config = dict(
    experts_per_token=2,
    d_shared_expert=64,
    activation='swiglu',
    router_score='softmax',
    normalize_top_k=True,
    balance_bias=False,
    shared_expert_gate=True,
    tie_embeddings=False,
    optimizer='soap_variant',
    beta1=0.95,
    batch_tokens=131072,
    dataset='wikipedia_en',
)
Below are experts of layer 5 (counted from 0) of a mixture-of-experts language model. Rows are named router (the router's row for the expert), gate (a neuron's input weights, with its number), up (a neuron's input weights, with its number) and show model dimensions 0-127. Each number is 128 + 24 x the weight over its row's rms, rounded and kept within 0 to 255. Numbers have three digits each.
Before each expert's rows: "gets" lists some tokens that make up at least twice as much of what it gets as of all text. This comes from a sample of Wikipedia text that the model never trained on. Tokens count by the router's weight.

# expert 2
gets: " K", "k", " P", " Ma", " W", " A"
router:205071130104110145130125119142109129136111120120123123148157087113097092117124085128109119162135118116137108122129122162118167085158157119124155122136161124128164139146171097109140129170118130112123098116123131150130115129153154108122124098104145104090135126176138077133104116165137141149098167074122090111154182131164154098136161125130122152142083114129132124136123129152122075135139
gate0:125099112090118175129115101132114107123140109140108128132100081153104110161130147139113106171094052114137145100137129145151093142147130152105089146116130117200136110104124138084146135098123129154092104148144113147077151154118141153119154156148112134113149159168151102117106121110129103117138137122157118148121128109099139188134106130132111111149135144158141149164173130111113161099093
up0:111131149130154128092117106130162090101130109109135120147178136154131087125118131115134148160117108119084123152151141158104143157150106147140130106124121077170159134100128119188151152114102141139178107138124113146152125100129157122108128144104111095125148123123155150067131125156088163131080123109153065095105113096119120100139089159144124165177119120120122134141166101134127123152129
gate1:108089144120124120117131199131095132144102128130132137138146078120083084157119107113111142133136112079138081086098116153116112129098167086113152119124112129142092111127153123129118131129153126113143092105118070167147108120117123152126108115147084132125120062123143120101101080124106117154072169085146137149113157151116110122117113141136107116151128127149137159142166142140121133094137
up1:203123134146102203160147101119147145124122122140067142154122094112102128134145122133109075102185118120104107141162125130104111110120108128155126107159145116163147126131139095146123142085124134145132119132156111112140123114104130115129160100133154137118120085095120087146131093128161115160131172136130090112141144142132175102105132148113097148103120128118162149142133182137110167148150

# expert 23
gets: " ", " re", "-", " de", " co", " Re"
router:095104181135117163106146152129097171109117135098138148141116177168136106104130095137132171127100136146122105114153117134097152105153146118108131110147140164160155134127096094111121140141166148161145140110092141102115091147129112140107154134134143126109103134123118155130167152072149154133129141106162162151075096093147128108111153108148122080130161157108137159078152108093112147126149
gate1:139109104142119122094127143149158097143105109180149181139133114149125155118137150113102145140144139126115100131138122156110143125125137165132102145105145146133122120075132124110065173128056119145139148138114153100048117140135147133106106115120124162177137124129157130120096116139146119129084120170098117143124158142126116176099136138119120107108108108149093101095111127126156121130064
up1:155159159170140146139125162154107097093137120124163133114148136099156082144093110097177169161140077141129124137126116109104115129120127140102123128096170113148110118138149119165121112132123133104142142103146187135115154151121147074154143129159109109112119096106126093171151101133074124124105142177160108117133159128126125124117079119162106108147086114149138115110170131093136127144150
gate2:143080116178100134123148143126123108122156143148125188155110135148143137130113138098144146144115155168122095124111092112132137108096116141115097145104159176141188119122100123073124078106112160133144117131119109106106118070165130130114135145134157150128149152135139144109130097101121136127105148075127152165147144142114148145137137126150116092101104080137136152078084120124126147178133
up2:131122174111145107145102151159117097157123117140128098142126110114155138112177158150101115129138077144142128145133149152112143112104100105140093137115119101175174165124155110145102169113113099126120116199106147114140164167102187146098091103125132158133110122124126105109134104149100119131079127183137123114107149159130156149122128145113117160129138113141130091122081169157144124135119

# expert 13
gets: "S", "th", "M", "R", "\n", "A"
router:124112172139162154114082109164104139163093150115136082139125147165134159150091112141089155162128164094117168132139130153133145152111152122147107102124130101080144080136110150098096130115121111105090093139126089132141109071116137125151139096107118115118115104085115162155111115177126122149118109120138118107158148172139113148142113131172111158115099134116114166150107130118138138091106
gate1:144115155165153181083127135106154124136133129114128128114126148110146135151119149161104098140068115083098136128122128165135092199141139094114144107110131162130169143101134152131160114105162142126107128130153123142105085118132111134120146109121143127089120127112118146106120123124151180113118079113144128160121171147076176109085160138137132133127077133138161143166162115125146102130116
up1:139125121100149127193091127120133134125138082126117153102087145156104151173151077119155135076130093122142133127171090153109112140117095112171112130103142114103162128152123131131141145158120139172105115107148138097140088119128136099100108080094129122146131124141141156136116101113123158103165128126163140109175142126119109111138145144114133135116128109084089129189142107105097138162167
gate2:122088159090121151135139123157123178163140106101107119108103116114140141133106109133114078124128166140114157112106117149099119129136076100200128122061090104077139102123131120092113152162136164134133117123172161162157143152125106141122131125158156121106117119158154131141152101166128142114143156109136138116153111126109111149085105118120176121138118133141160137154111111174145118135097
up2:113121121164151101159139088124054111130084126130097130162129141132120171109113139094145160122210151143092118135098131150097148145151116105176106139160143147129144112147100108134119116075172102112104137100121148121122151162125133146123167107109161105153179132140131155103115136132092162114113105127139141132094150126139136123130118131124120098143171134119158162117138134133175154116131

# expert 21
gets: "\n", ")", "l", "el", " Al", " h"
router:118120127121112143168133122127090116142147124164147169110116154052101172141133160170119115138126126082157121093131119154130103098127169119143131150172120119136176194118140162112164115113135136113131130129125124093147109096089147140128130121126107175161110130103136093157110142118105162186087146147128103140127129122130141112109119107159093150091097153145095142128142135098128137139158
gate1:134071144113128160156162151163096104155122131143092090100128115079111133106117094123121139151061132131095140154120173112119111104093136115161122120144107111157133121111138161120168118161158129111136139128109133190153118130130149170112137164091164138113139141084146133131150117123127111119105132093145127137114114128097145148116136067125107175144107159138128160164151098138127131103167
up1:118137183125156099127176128145177130127131132115142158087135088090131082071114113094114109119144128167146157107118117141126104161134101148144115134107110042112107129151107127101157111110125152124118162132102128117125104113090158111116152166177128142124108134116109151127174145145114141144113158092142130153125149117134095178110151174112117108119114096144133142134136103134120167115125
gate2:116114182119155123132130156105135129086156162140151141129176125075153161147120126121128148087137151143160151112141091167140126143150130164128120166137106136144136154114102162139099147119150117078071144095152134111138146157096122123105140130151089134113139098116128151092148177111129137171096179111100133149138130158106133105143138171126087147094089105146115143117153131109119111095121
up2:130139140136088115120126102147124161126174136147173119183163153122150158100138151144087098105120127140139079120147097096100126121125129138144128116112106150109186158129109102101118115186123130172157101155103141125123166096143090112143133117129125106139115121102155143141102120152158074117122125094186139123159126123115147153124114117128090158096135117158079098144127150105138147162149

# expert 29
gets: " 19", " 1", " 2", " 3", " 4", " 18"
router:123154128154124127112121119122175156092129093116105154104135078126100139104155154110097130126122120141079131150163091116167133087126159111139118156109119145148129097141104131121120168116125141102146089181136097135169145150157107122157156099178107178137094102166120136132098084127093117110121149157151134142108100096138106128137139121141142086108151123105182137133106092133115129091107
gate9:138132163109121142103120075181154140116127142153104072087180119128132119140117105107116172102155131126088161143164133136147099130128135099083107139149123124081124105124106111143077126145143100125105150145167124118155115152146090116133105128121167154167069145112140129114100125086151153109140160178131117104142141126129147101096108076148156121132110137102143124119111135147133097109121
up9:083117133179107153135150151143126102146184115131143152138124124138126131127144154117095141136129129159134108119096087145126124142102124073133114157119155120153129150152145146160111141109114118100186164130163105115172143101117101153110137139153088082101144166097080187126076096139140084130155106158124154114132115115108116161119148132105130081090139112148151136134140097121141142124130
gate10:127122093082100162154088119126138133164104094110136114122144119134136141139114143135123120111086132110104175104160128098099116120157152075086140124115141110142141131117119172140122115094142132122098106165083145117138113141177118130169113103106140145119167131129164139127063102136150138133103150178160118102111137152122098173156086132117122134146152101159118119156116123160178133091125
up10:124138106141100119160147108162069145096156161138132128097136118125133117076121097089117078156139118110108106143102158088158099133097127100138127134125158102146127130129118126152182152117106107125127111134124143139150112053108165175140097145089119120111127137121146125118105098128172142163152130159147157095119116133161118141126077134092156115164165138115156116116108159142102104127131

# expert 11
gets: ".", " |", ":", ",", ";", " –"
router:140094071138122133133132112088156171111094142118109101119144144164105112146142171113094128082140166130128151110123131107078126101142087130136133154118121118135128168157127145133127128101122108087129102156154110129162123113109130104105089144092106162162122115144155110133158158101157166101160117132169098162114107160121153110128076168118101103120128093122149126154153135186118127139124
gate1:151128151120142146147174179124139160140131171156085137140128131100149197149135114146098152117131131132131120086092157171115127070146148127122122124147107116143120140129139123162131127183091127099088151113128123194137083153132127088115135155158116132101103139184131115131138107131158149121136152125157132117133113106121144114128148108110162154117120128097153103147126127125173069109117
up1:121122110160101135085144088136140137135138112181154132095104117148101076097159120106068134189130112129130125145145119130154092138128131135163096113144143086143119107137118076092113143128103134099134126119163152131123113123124149154105196121111155105143146155162084136112160125150133129163137090157108114130152151106128133181157132121108106125160132155156097135141109143159091144122121
gate2:086124156126122150150117133121144105125098104105122100128109141087116119152130101101112170125095150099128126139161155160118094147134110116148111121123145136110101125121093145130178136159125145158102158142120128116175097099133115143157130146148129132122159142173142172145108134141119106096166110071166087118145106156096151169145165104151118156169136120078178135132177124111100108106130
up2:103114134144112112107102143083130175180119157126106164116107137154133179189137162107139109121160132139144132106092104109122139098115124109138143110095118107166200152114116177149154121140102099137109155131079133144120137098172143099152114113140130138154131143138133137121133154140110105134109114132127119096149109135147122139142111178163077131154141108127129145170143146159157076123118

# expert 8
gets: "s", " S", " ", " 0", "e", "er"
router:137119145161116163069126099102131156113177142130155104129137066109138170131138147140145143153132101159087148159122128162114184104122160129129164171150132084144119145093131104176129140125122134116123123135126148159113138147137174143139111141095180146110149119110096167129109129136157134088132098110154114125087098091109123143107145140131141110117144132166091157101146143110157107104133
gate9:158115123113073141121092143090141153082151106120162146134090145138136147112169109143143139129143114138117094088089119126084109148156156143157134143140123108171124166079168119137133139087118134117101133152092115157074150117122135088128108174121100135105138086135127171139119123116121143144090084111132143171140134145078123124126174150141139167111125120149125137134096124106118115097107
up9:114158052137178142115149135111124160096113123105168116160138136092122126127128172118097165142179123104152135094135105115080143161080107141126123113171083115123149111136125123129120173133141136105134131147114126133095131148117141145086140164115112159165112096147127132100100108153111132136143117171117155112115158126131129135106071101132135130129110079147165097107135149120161126136095
gate10:166117154104087121132173118112142126138139118144153104133159136142150118161133160148120163142166096110099101142142125117083118156136156134101121133101115133107085135090148156131148118128125135157119135147072148155159133142138118146168121159137161129174118135108124101113094146094115096105074130144152141102104140141103113134120099116111163166149154108111100191104126113157135059134109
up10:159127111146158100118144141093108174135178137118132140111124127098098124110111153121128123154086139137069157110092129133148143119121174120118123129153141058113129139049173116142120135155117118126124119174136164126127120136114138094141142139115125156122134102096076156124115122109108106147145140159117104132136141145114155116102137145151093085150128101110121099099149154116185079117123

# expert 12
gets: "n", "w", "d", "son", "ton", "in"
router:185150083076100139118099167134134125126116114137077139096179123126120137130119151069177117106099147118152113158128139090137143121100123110151133127144114166122165127131141160162124123104112154170140149133116158132093140154131130115112103152133108131137156119122132102099106081112130188132096093114122103099096117139122139115136151126108106145174106100148116104095083157107126134144156
gate0:117116127151103092094101129089120113117093082115157111082126129153148130166142120118129149088122106144114113135153144120159145125144112147130103105140063116106143168138122151113136155130130145103117135080183110123151135124141145108153076133139128157118132098134137165122125045136100143139183098088150151130095155134112165149150117127117160155134155131112147144099126109119174135114136
up0:089127145110130126143123099094135125081108124118100160133144123109134154155162097149121123123149099109103136118186101113134118121131152140143114078127136114137141119098083166122090109135135124139111132093154103112135163157104099090162145080136100098149070124111069141184102104153151131145145120143104162083107149133110101184140120158160116137122121124112117148145124116116094102140132
gate1:138113101075088138130147134101090125116127183126130183112153117105110118109113097133156119111134114118126119139201133144109147131155142105134103127150164166121143162114136159170135140160124153170176113140101121104127153084163088148120143135111077099139147074093124133131127134127128165135125133120133115140140138102124120147139143120095089086133111141125080163177137111129099147130127
up1:149119096161157122092119139120146095126190158109147176145171109111120141127093149122156132154146138114130115145105143135151133112138141130145107137132167137105108111089152114117133146177170148134094144184148118125074158108146120125127133091125068072131119137094110146144161124120159110116114160142136122149133102100123131132142132125165124122118164121192103157152152152094140165135139

# expert 6
gets: "s", "==", " the", " a", " his", "h"
router:166147121113146108095135131128120114161123153118098114104138157101131106113109134134137154092133177124136185131104158137107158117140067110091136101171183093143102127139129167172169163115115153160111139125094170145140098175156126153140108117141113139118131107133108133146075146151150134152124089091105132151121152129133107139100087145108164121142125128160160109131157142142122140103106
gate1:125130148109100139120123125105093165125152156151095113153163135087163101131144094110153099113131128164100165108112124136132135127158068161117086122167151172149120154150085109103100104143122136102135158159096146114127091136134139177115136113161118120113108143125153121152083156144120112130102127145161118157113102070100125144092152097133149124085116123189131093107130129127134133144122
up1:133162098134125128108107119083147141117140131152127127113130100074109128113135139054163168093175119125121108101125102135134159111101122140192104153158117171118136122131096140123110126105143119140141141120136151128149164108129154099171094117125120124127141156099134113149140107141068132116121123091143148091100133116108111092190158168153094133132101111121165107123153126116154133166151
gate2:172090117084117149093122138089161088137119168147134185158133121115144107138108139112152146122177100120096117120129134100089126130156135116109110095105149168118114103155123134129114155142153147121127114163106108110108115139150112123094172139124125113140133168125154113146070138139111130127077151094118108135146177149125126120150090122095140092152084093159174139114146092120152101118123
up2:149136116126091131130113126120159118134168092133140147131090141144098144118081053153080114166137146138107168111148127132157144106148134153096139123151159090132127153111149150125154143171173145130178133122114121096168083139128162112128151126114145129114093082138115131145074079127145124115117155122090169132114122124135117162104127119118124136113128128123115147164079105116140128077117

# expert 19
gets: "\n", " (", " \"", "|", "'", ":"
router:126140099159179110137119131114128150114137138128101137189105156156106105137129093117114157132165097130147140102154122149097109124122191096114125127185124178110144147118119153129076138108170098147143095150120127095121152137160145124141159162119145131128122087155130128125064147143096174116149136153152121175145125128118087122140101110113143127103140114115125113096180118096143137134138
gate1:143138178142058125121178125093102148120160130193162172130101119156162127152113103116170118119156115155112129124120138109132123116123170145065107129107145147099103121127133174103136178075113114112130128128146142107106139118124092124151139148135172113123126096155138117122133124140122150145169113128143140138163122101112124169120111103121104099123158132127129194126137152136121153154111
up1:129124116114147141110159129119148119107110128156111101146084109157146145136097123116119150095128113147105164156130096123122125125106168113116111107112088111129133188108108115135074155118127104090142120135118175153112162114151090098109119071134118125175126149154117145094092172141082095166091141144091101127141178106149142136170111173119122122094104100149132124126131128135135138123087
gate2:125114129118128103161126125111152091135123143103167140122102148145122144114073125099148124136152155141133148119132084083123128121112109170094125154113150125093122154111112103146154154103182102134145140085133173116133138096103124117164127142126122099152123149099134126060119129131089168140114129127071141156128141179135162137110105139076139116094119145111155113152122143104178179118134
up2:166103096114144123143108149109129151120098174151141115079135123100151161089137139113162120133101130145119144081140142148137122137116131152129141111138111054089114134147203162124105139114094108198118135106157108131124170136095134134140122142147156134152148106119109139119133132160141173111101129100165159127147125123118132127142111145136147094189124138143110132089123115135136153086156

# expert 9
gets: "ent", "t", "or", "ant", "ctor", "tor"
router:108124184148073102111153089101148126170157098122113120085128109141149106145127124112118094116135113117095122143134122126133071136081087129143120094075155141096107137124121149093117130126103083124121149138131094143122141134110136117160120106192130099155109182118143115138124137086088108116106100143150133160114098096099164154134127127144143145109154144177109122105143112119156118118126
gate0:122097179079111131119159105121201173150150090106155110106120132121107144129152140156162121107132086088065134119160127167132097128130162105156116114111133183156145145153096097156129106129155147128114125091160112121140139092152122108126105122155124094149153093078112121140094129137138150113139112128160094138115131118122174150124127147135153119089118145130094112120138137141134137137152
up0:174157163138122140129111086104099144143148192120170129162130114099097107113103123090146160104112123121160146125160138119112083148126146134138077140139116144165090099114122140125137114140134106163150077117099133117139153119092124135131063125141139150122108130122131104145110148165150148188164147206121113094137129127135126141128158113114150099128138151145147123128137140117090110155141
gate1:123127165093099143137157120083166102146090148082145089168123118136105133145145138087110098123120134070125148114143115122118116112117120146114130133095125135111137155156151100125103081176169101156084173149145155098073094147094129130160107108124123128158131156152148138101131106133088143107136118127109164138134095095103119141137155135156148129149107112125147110077151111161122100126115
up1:143152126106131148129110141139089136127124160094138141138107131135096124161147119104096132178117203102138112115124144143132144136130098087164129192140124122124124124137188106081115087093147170178105159140084154138166082117112134135120095156100110175114127084141119126120158125156137140116164123129133166124100147132123140135157090099133130142126152112119124113130107129155149091140134

# expert 26
gets: " the", " a", " to", " The", " in", "The"
router:118149119110135110176137154094107154118158153143161145141152132156171117107092117166162093086144134172169136144132071144124144149128113166129072125154144123131137109131123139116113102124184128122159110150150135151108147156116102143170127119125139111116142144132128197139163135092127131103105121152166158163149160134123086158134144147098110130107143152121109130139131122130159103118185
gate1:144111109133127109134114135120126123150128155133133113161117110131087123138110112130141153150148093171118164139157110119119124095181158084116146088161115111125063119144149149138094140143152156131137115177160151121142138118190162133155120136127156101144118143182156145138133117120130103122109115148145154135146163105134130143123105140183130045079112118156118113127174146096146133128133
up1:113140120123161135092127138133108123115132125144140151137155121105162156091122090094089149128090109128115180129120041106132122161116078134119135150127158077150158129152105104105085131125088123103150171108130158111143144127123138157077109100086133077139124121125109125172141152128114088129107138115134143171126115148117138128128097131143153164130151144174142132110115101094116152127119
gate2:117137111125123107124120122141093134076170118152133128113099137104096177096130079145131160147161189133119093133106089160157116146138115173152148135146090122144113146115186160070122131098126109163140148104120108134153145149110111120133151132151097114075136139125134133093139097111165115126111162121131137160104089139123112148142157121133105143152130103106106120171128113105148158080136
up2:150116079129115119130140125148063124127163119129132148103096136111097176151116095113098150161189128107131118107080133148170145086123086100132158109159123127127089119103125133130113089111121165137092120101148160143145105141116099131113142078154143085123146117158128119099149098154120105101083108090132152127105132163108141095150099116121154157118101131135136117109159137108143137157151

# expert 22
gets: "al", "ic", "ation", "tic", "ci", "ion"
router:107146180154171155122127137118140103130118155097154117137092103124151118134164176098181130129131140102120166148121137077150105151127157159142102112128098111138105170144138166127139131143131131126137107129143124093092107116115126074112098158181103111106173096138140137118124107118086092113136135100147148144097132151118117094103103116149120174148166158113116095124125087149123109163148
gate0:108114147134110190144144114185089117108111133132142134129126112153133128123112142112131110142153183114101187132112143117134113151146112124202066172121153150110108122131121142115126117134118101133083063134119160122121142158148100092126147157165127101141162115143173170153146093082130116104151158122132130164150123158113125145109128122101122109135161130128134130160115134145119126119163
up0:145127150143111108134104192115127116124156159149103105123095147132119132131137114128140122159086113108094180144131161112158126179129103123106156062081134142165132143115122155140185160121103130146163122094120114132158100147121153132139133159140150102137117157121125152145152165122132140140169137151160110154135128124097099131125071087143184118102121114110145158119136167106130142098138
gate1:145097141127183203153119134129163087122095104109128117170125114157160116149116162144139110168134105110132130135099154138112091109125165148119080117179076139131110171140158172090125159141137125111132138158103136106101105121146149155132168136142115123126121080100131108138134116119099124151168185124112151109109145119105150122149103119098125134137112130123166136147122113126118108165154
up1:099129109107124109119143081121137141150096130105113146144088116157094143132212143092137132114104094139144080137173103151144126133108102135153100144129149167142110151135093122152100140152090125123132141042141110118166164134126120157089110116146125138094123140122132144136118136139107134121118137121103166103101117146125153128089119123127094143155134122144174108111137092137175174116142

# expert 17
gets: "-", " |", "|", "e", "ha", ":"
router:142132160131128100119080169135142086148125135132138114166152154164136104145131133136127078125146112104145118149080150109096097131106132146136143152139132162085125119151187095135142110122141129142171124104144154154146145159138127113097152166151135103145104167149147119123122143152162156166182120132135176125105122156136105145111095141098115111126124059139154114095133166127147125087154
gate1:117102069103094090165103145105093113091110152124125131105182121143152108129153159126152104120160169145141127097147130134119102164098121147121133132143132171136119140119138120069077137130141136117119134105151097127111116130165143077156164132127149104135120146139159167097132126099118133142082153158142156134118150146107103120108148095104111171132116096161116194113158116128121127109140
up1:095159147102134145152111105090088230105083090099154158155103130129118145111115155144122157136134128142132123096155126153147115143122138123137134106127151160170150134137092135098134109122164115171162111148140124136111133121114118112145128127129155119132098193126077121149099095107115090110147093134128107126070102131140141138110127137119110136112145152108155173132127137124159127098105
gate2:162090089130142116119143134120119103145096136146149115095149106131138127123132110165092141131132176129145074100136170116169088123160114126150139123089144138109140129090131129066117122152155120170130108138157141084102138137108153142118139153120126112151119155106100135090139125114135171148110129135106167088087109131097135104111102087100181108099138126154149100161136094133165129106164
up2:119100147103142111131105144098114165073118105124112115084147110120051102110125121080126133169131144118139089105137108165160130124124136141123137122078118100157136118085132093145125129114119104090131116106093064161159169112105128128121111131080152093099122145097114141134154127102125107097102156111126118110113111139135134120124143155142106123130086118142141142162163133110116166163087

# expert 16
gets: " and", "le", "e", " that", "ing", " or"
router:086146103106156122155146112164118133122134138132098098099120115147160111105143121113133115140118138114133151100150126097110048202141104100152122137129111125103118093133140095112132158162155135095162115108164144108102079125126053109118129112128097115088123109113137083157123137137113135135168151138138131110154106136143100176101118113084144176118133140110133122126115162143126125105111
gate0:186124127104118164125136129131137157143087159126112122121149158127161115155124135164125135072117125137141133124153125133148120123134121073158115119194069162132116145131146129140118107147124134150132151128109095129159067144116120103113095098170137109149104126125165104148105102123128144145131147124100120118155153102139170117154165117068114149153100132130136092136078162146160135161098
up0:098126099117137125140160137145141134131177123141162125139135125104140151129126124148149141097143145109117087137145130146140095145098156143111164085133152103116120103129154130112169149151110134150109121114110167177124165095103126059128098168141055147084143140122092123131149167108129133101114128138184133128132124118142144141095102126142095122149165178113119109114131135116102130057123
gate1:098133132099133127167084103138160136114105138105154127114147082146136118135126120113113107126148146166142129083181149146107083160129111129113087083106133168099123163126131114118094143184156110146151158148157123124102139133117102141132156088152111101121122108134155127156073121153117134164118159127132167109128132175115137173152104138117164180134122109119141155134142155142106088118097
up1:128136094072184173161116123140133137117134150125119145164126105151078123136165110122125112133112105096148139118103125128130146081094113124181104090118131130101125106125147085137153133156161118129108166154154103129141148087129108140141137105130161062143117099099156099121133139103159144116123154131122126093132103139135140140167140133186124138133144191121107171116118115099154114128161

# expert 5
gets: " f", "d", "f", " F", " p", " b"
router:106104108115105119159152103129087129136169145140150161100134117092121086124168105137160138106145159145115120146092103129167136166167131160151140119120137138140118121139116171108152120115120155168100166096098149062138150091150157118145141117120116093185118158155109113138097139149146163088140139124142132139129145162131155121140107124155140129124119127085116161126119073095106085113106
gate1:123135141117122116165180152112147122147106105120103147149125160115155124102151118124131150137166110109114133119119079082138122144147161128171086132081136139117134153138093170151122093172114123130133106143104134122121174182144113148096140140151157110111171107111133154096087128140130106096129163150144128150102129100091116140188140102189128100126134113169127106166145134138133136158111
up1:131130126139132174122109163131137179093136136144148141088127129155094100104158078140147117126140136139153142140138124148137142095120106129144123126118093047170153177107139165137165132141133155116127110067116115095150126092187138085127120115138123127078142121145064109148109121124115148134149150103151135108116132154141116104112129099135140150123133165097140140171110118150118143092134
gate2:143132110143151131180130143134099077118135117101103123140127113151135130131125122112130157114092130119164139137130108105165104135119136122083109116107122089086087111118166147130132145192174141102104113098112082141171108136153123127132110137157138114119125139164126152138102106098084142089117131098147114105145139168114124148127151137095128143114086101108106120183089102167100071129157
up2:112140129140088141158108091127137118158112131191129139104143135129161117166137109145135151141119116103147114131096123111119144131113119105132110113120118105118146128142141097102155112086112134161163109100084133143098165088131180108082130102137155125085135142122146131129126123146154100134139149138090156203120133165118133161156062103155156108140102125086146131107079104104123165131117

# expert 30
gets: "g", " an", "ch", " he", " it", " st"
router:100157141125107149154131101079164149156148120131139155096115096110168119089158098077158126123151135123162134117128086127129153101134118147110091122141123103167143131159142104082151118144113112096149153116122146115159103093129126113138133145142171135137129120082097149123111104153117119171144143118106107099096139140141135121190168130152156152096125127101157123163155091142170161136092
gate1:120103115098112132133184121137089070059132143147136119114112130120147130130134127115107095141119156155132143090160119145134140123129143151125073113098108147126105063131140106142078153122132100129130133101133115166154140133168096151118141142168160110165153123122162161110163143129084131103132131126130088135107110099103171119151096114111136147130115154114163110148178115163139098134108
up1:132117120128083128110103118116111119116110145114090153139104113148113115132140121140105105142078147151100101146145125162124119130160137141146121133127127101130114119141117150141128103182134146104132117091175164095106097116123163125124156120141115144130147088079142117121108161130136100109120154129074169131166129072159157166124133126137172097102122100101083074125131127084130102171183
gate2:131099099186116144168142133116149125150174137134124171120110074096099166129138139127106128140143163137171143099124090132116118113163161166174105131145096109104146128103139144112119164150128173122135130107133164142097139156157104149140105124166160128106157097127152130110112121154139150187155166116123121114117126125119155134134149125163138126108150123140107072126069112130141113117088
up2:128115114143125122106135163073091141102121132081137114128098142149129090137109133144133120119151109141168102138123112118128120140138141147114128097125134118118130141160124116153117096102150085163107124082177138059114098118159121128088085126124133059093124113150126120125079145131155136178165102116158156155161152106138133127138146135112109103120145128092132110138142109058116148161134

# expert 24
gets: "ed", "ing", " is", "d", "ated", " have"
router:097133113161155150123116164148137151120158124105124126135087138148147118168114168145114136151149102163144097099119117124108110141095109109107068125087143113147089141078128120136120152112110161129146136132119173150132133136141129105093138128095092086186133131121158180139149142122121124119116118167121166124170198167120168080150103149125112117085106111121121118117123139121107126140117
gate0:130134129123120121106120119131164120085131181099100119129117106145099116123177128107137151157151120107144148125156119125122151119165120160096078157109125134155159123129137117159127142126110165116110164125140142145137153174142156110136087141107176083103119167123089157139137121107116152141124111144142141158135166075135160137135109126114054126167097103098155102152111130144117085159167
up0:138092152123183147148114109110086143098123197116174097122123158120098142130131116127108126110117163119109114127119163156110177170145116124113157139127112108126132183130132116136130119109144182116132148152101122142074099145173127075147117110112119133108148155127133174121123131143136145125107112120153092094139167132133116109138129155144105106157129155124134117123055168155136133163117
gate1:132153136126162195132143156113134083080113112120149157122096119139168101126155127127141148139202097157160108097160113164131147158150111155110113143081153137135111125161131136112135154141146160083132129139146141132104162135114152100120086145142104125148156134145166126154091158080144097151108099146148152105148153146121158131105130155124160145114094098156130141160139142150115120142121
up1:131100094110155133107129158142133105126112101161149084141133174092144161106135112125142121164112130155122174111076111135140128088110133131090099113138141124118152151116140143105129080124133169116098126113141128132100108088120099150166130089119167123110161100169160139120123160125128127183153092123127148107105149092123123116148122095112126161108127116112117155106148051096142098111098

# expert 7
gets: ")", "ia", "\"", "land", " States", "ation"
router:205149114112129161097087135121098164106085106159087121127122080116125113170128099124141142163130110090114162102137150083138072134119105122112129104130082093101133134150138129130116103180102088128097120156152103170134153116099093123113134152126107139135110142095122144145155098095120123121129103151140134124135102129062164129127128131114147143155117109147152110134134123129133133126168
gate0:150115123102156164166140144144137135121104170135134162139103120132092150142109162151129149127087122116160102125100138117097096129120144077102119136143089078173136117112145139146092118125141148150096148115116135155119145138124111106138136126117128125111134127147125149056193120134203124109118142143132089167123125114094157128119155137121158106143105153148123173118108116111129144064101
up0:131157095116106102113127113115145167105137144145123082087123115143146119148129128090140110131143128161172184125102113153125150097153108182131094108106130105107126115106162105110145146107113147163168104129165092077117109124108128103133131105158135144140100101110123139103128165146141105138134162134109145110126119152125177127102116183100084068109111143137096095100140119124130165152151
gate1:154101119134134124134122151144138121144107142153129116132153123130176104122096119153171097180144154152129111116111134154125141093164152147130103124134139144125171111124168080077162116115138126149115128115108135148055132148156114154072090130148128122131122094132159138142157066147155139140131117130053166107106152143120134099086145131110156091148133112131133111134102142122159146103118
up1:108122164162115131089136154129110116130094174152140150128134111094100100122086101137118069144148125120100093160138146094146127136119156147088118134141120104112135138122116101139138137110165133087120156121113114150149134086145079156120144115193100084121156103103113140132134128128115061136152147187132145155167142116125087133133131121146107123113172143080112113119124121091138120145144

# expert 14
gets: "s", "y", "es", "ers", "ies", "ation"
router:154144110143126133140129130117130149105151155114175157147103085123102155149104098118150171119136104144136139135086105135139064148132132173161140124130148098098131093136095096166126134131105162124100130151153096104113119099079111137151102113103111119131143136077112152134124136058118107136148153096136122133126112142127162189084115107102122159121141126149092152102123118102081135128143
gate0:147145120099128127156115124136114109089160146176157099155108132144113147152121126160088147131147117129125124132102109116126123175108109146140147138095149156122107146125100108114118125142108107100091147175188141130129126112118121105124139137133106142156149112134097126156142100094124128123107189139113130131117100135113117114107119077138168179177078110138121150075104139046122119108160
up0:144150109144131153114098083147165121126104163123149174133152117093133145106146099117135140134105133136123165166137114156167100112129073128141162128175134113138081163134135113161116093158149133155139114175143127129128105122146135129130096102135163130140102132108144177115120142103114129134149128120147117076133155102171125182108131097121110124097129155169120160155085123104090132089086
gate1:116163174138124086110163141110148116084105094147133139123122085150138104163123149118122150132132138100154191128138065146121032170112114129100090133152150136097131121124139120123141115156150141117171081113152176121144138104114124141137145098155130113141141134104121100174108148146114104133136094138119136127142148138123138155113122139120121132123121126149166109089111110089128129172114
up1:151122141089149172112135153164116083136135144104125136111113113118093149166109131130135201083099144114109115109094172137109111090122090133093150143113120111122153143120166170143080131123092144150119151114143108167109118126158133077136112164124130173130128133164102115157167138096105133123123116122191158139132143165145146152151145158112136134150137107144124159093147143146113119121132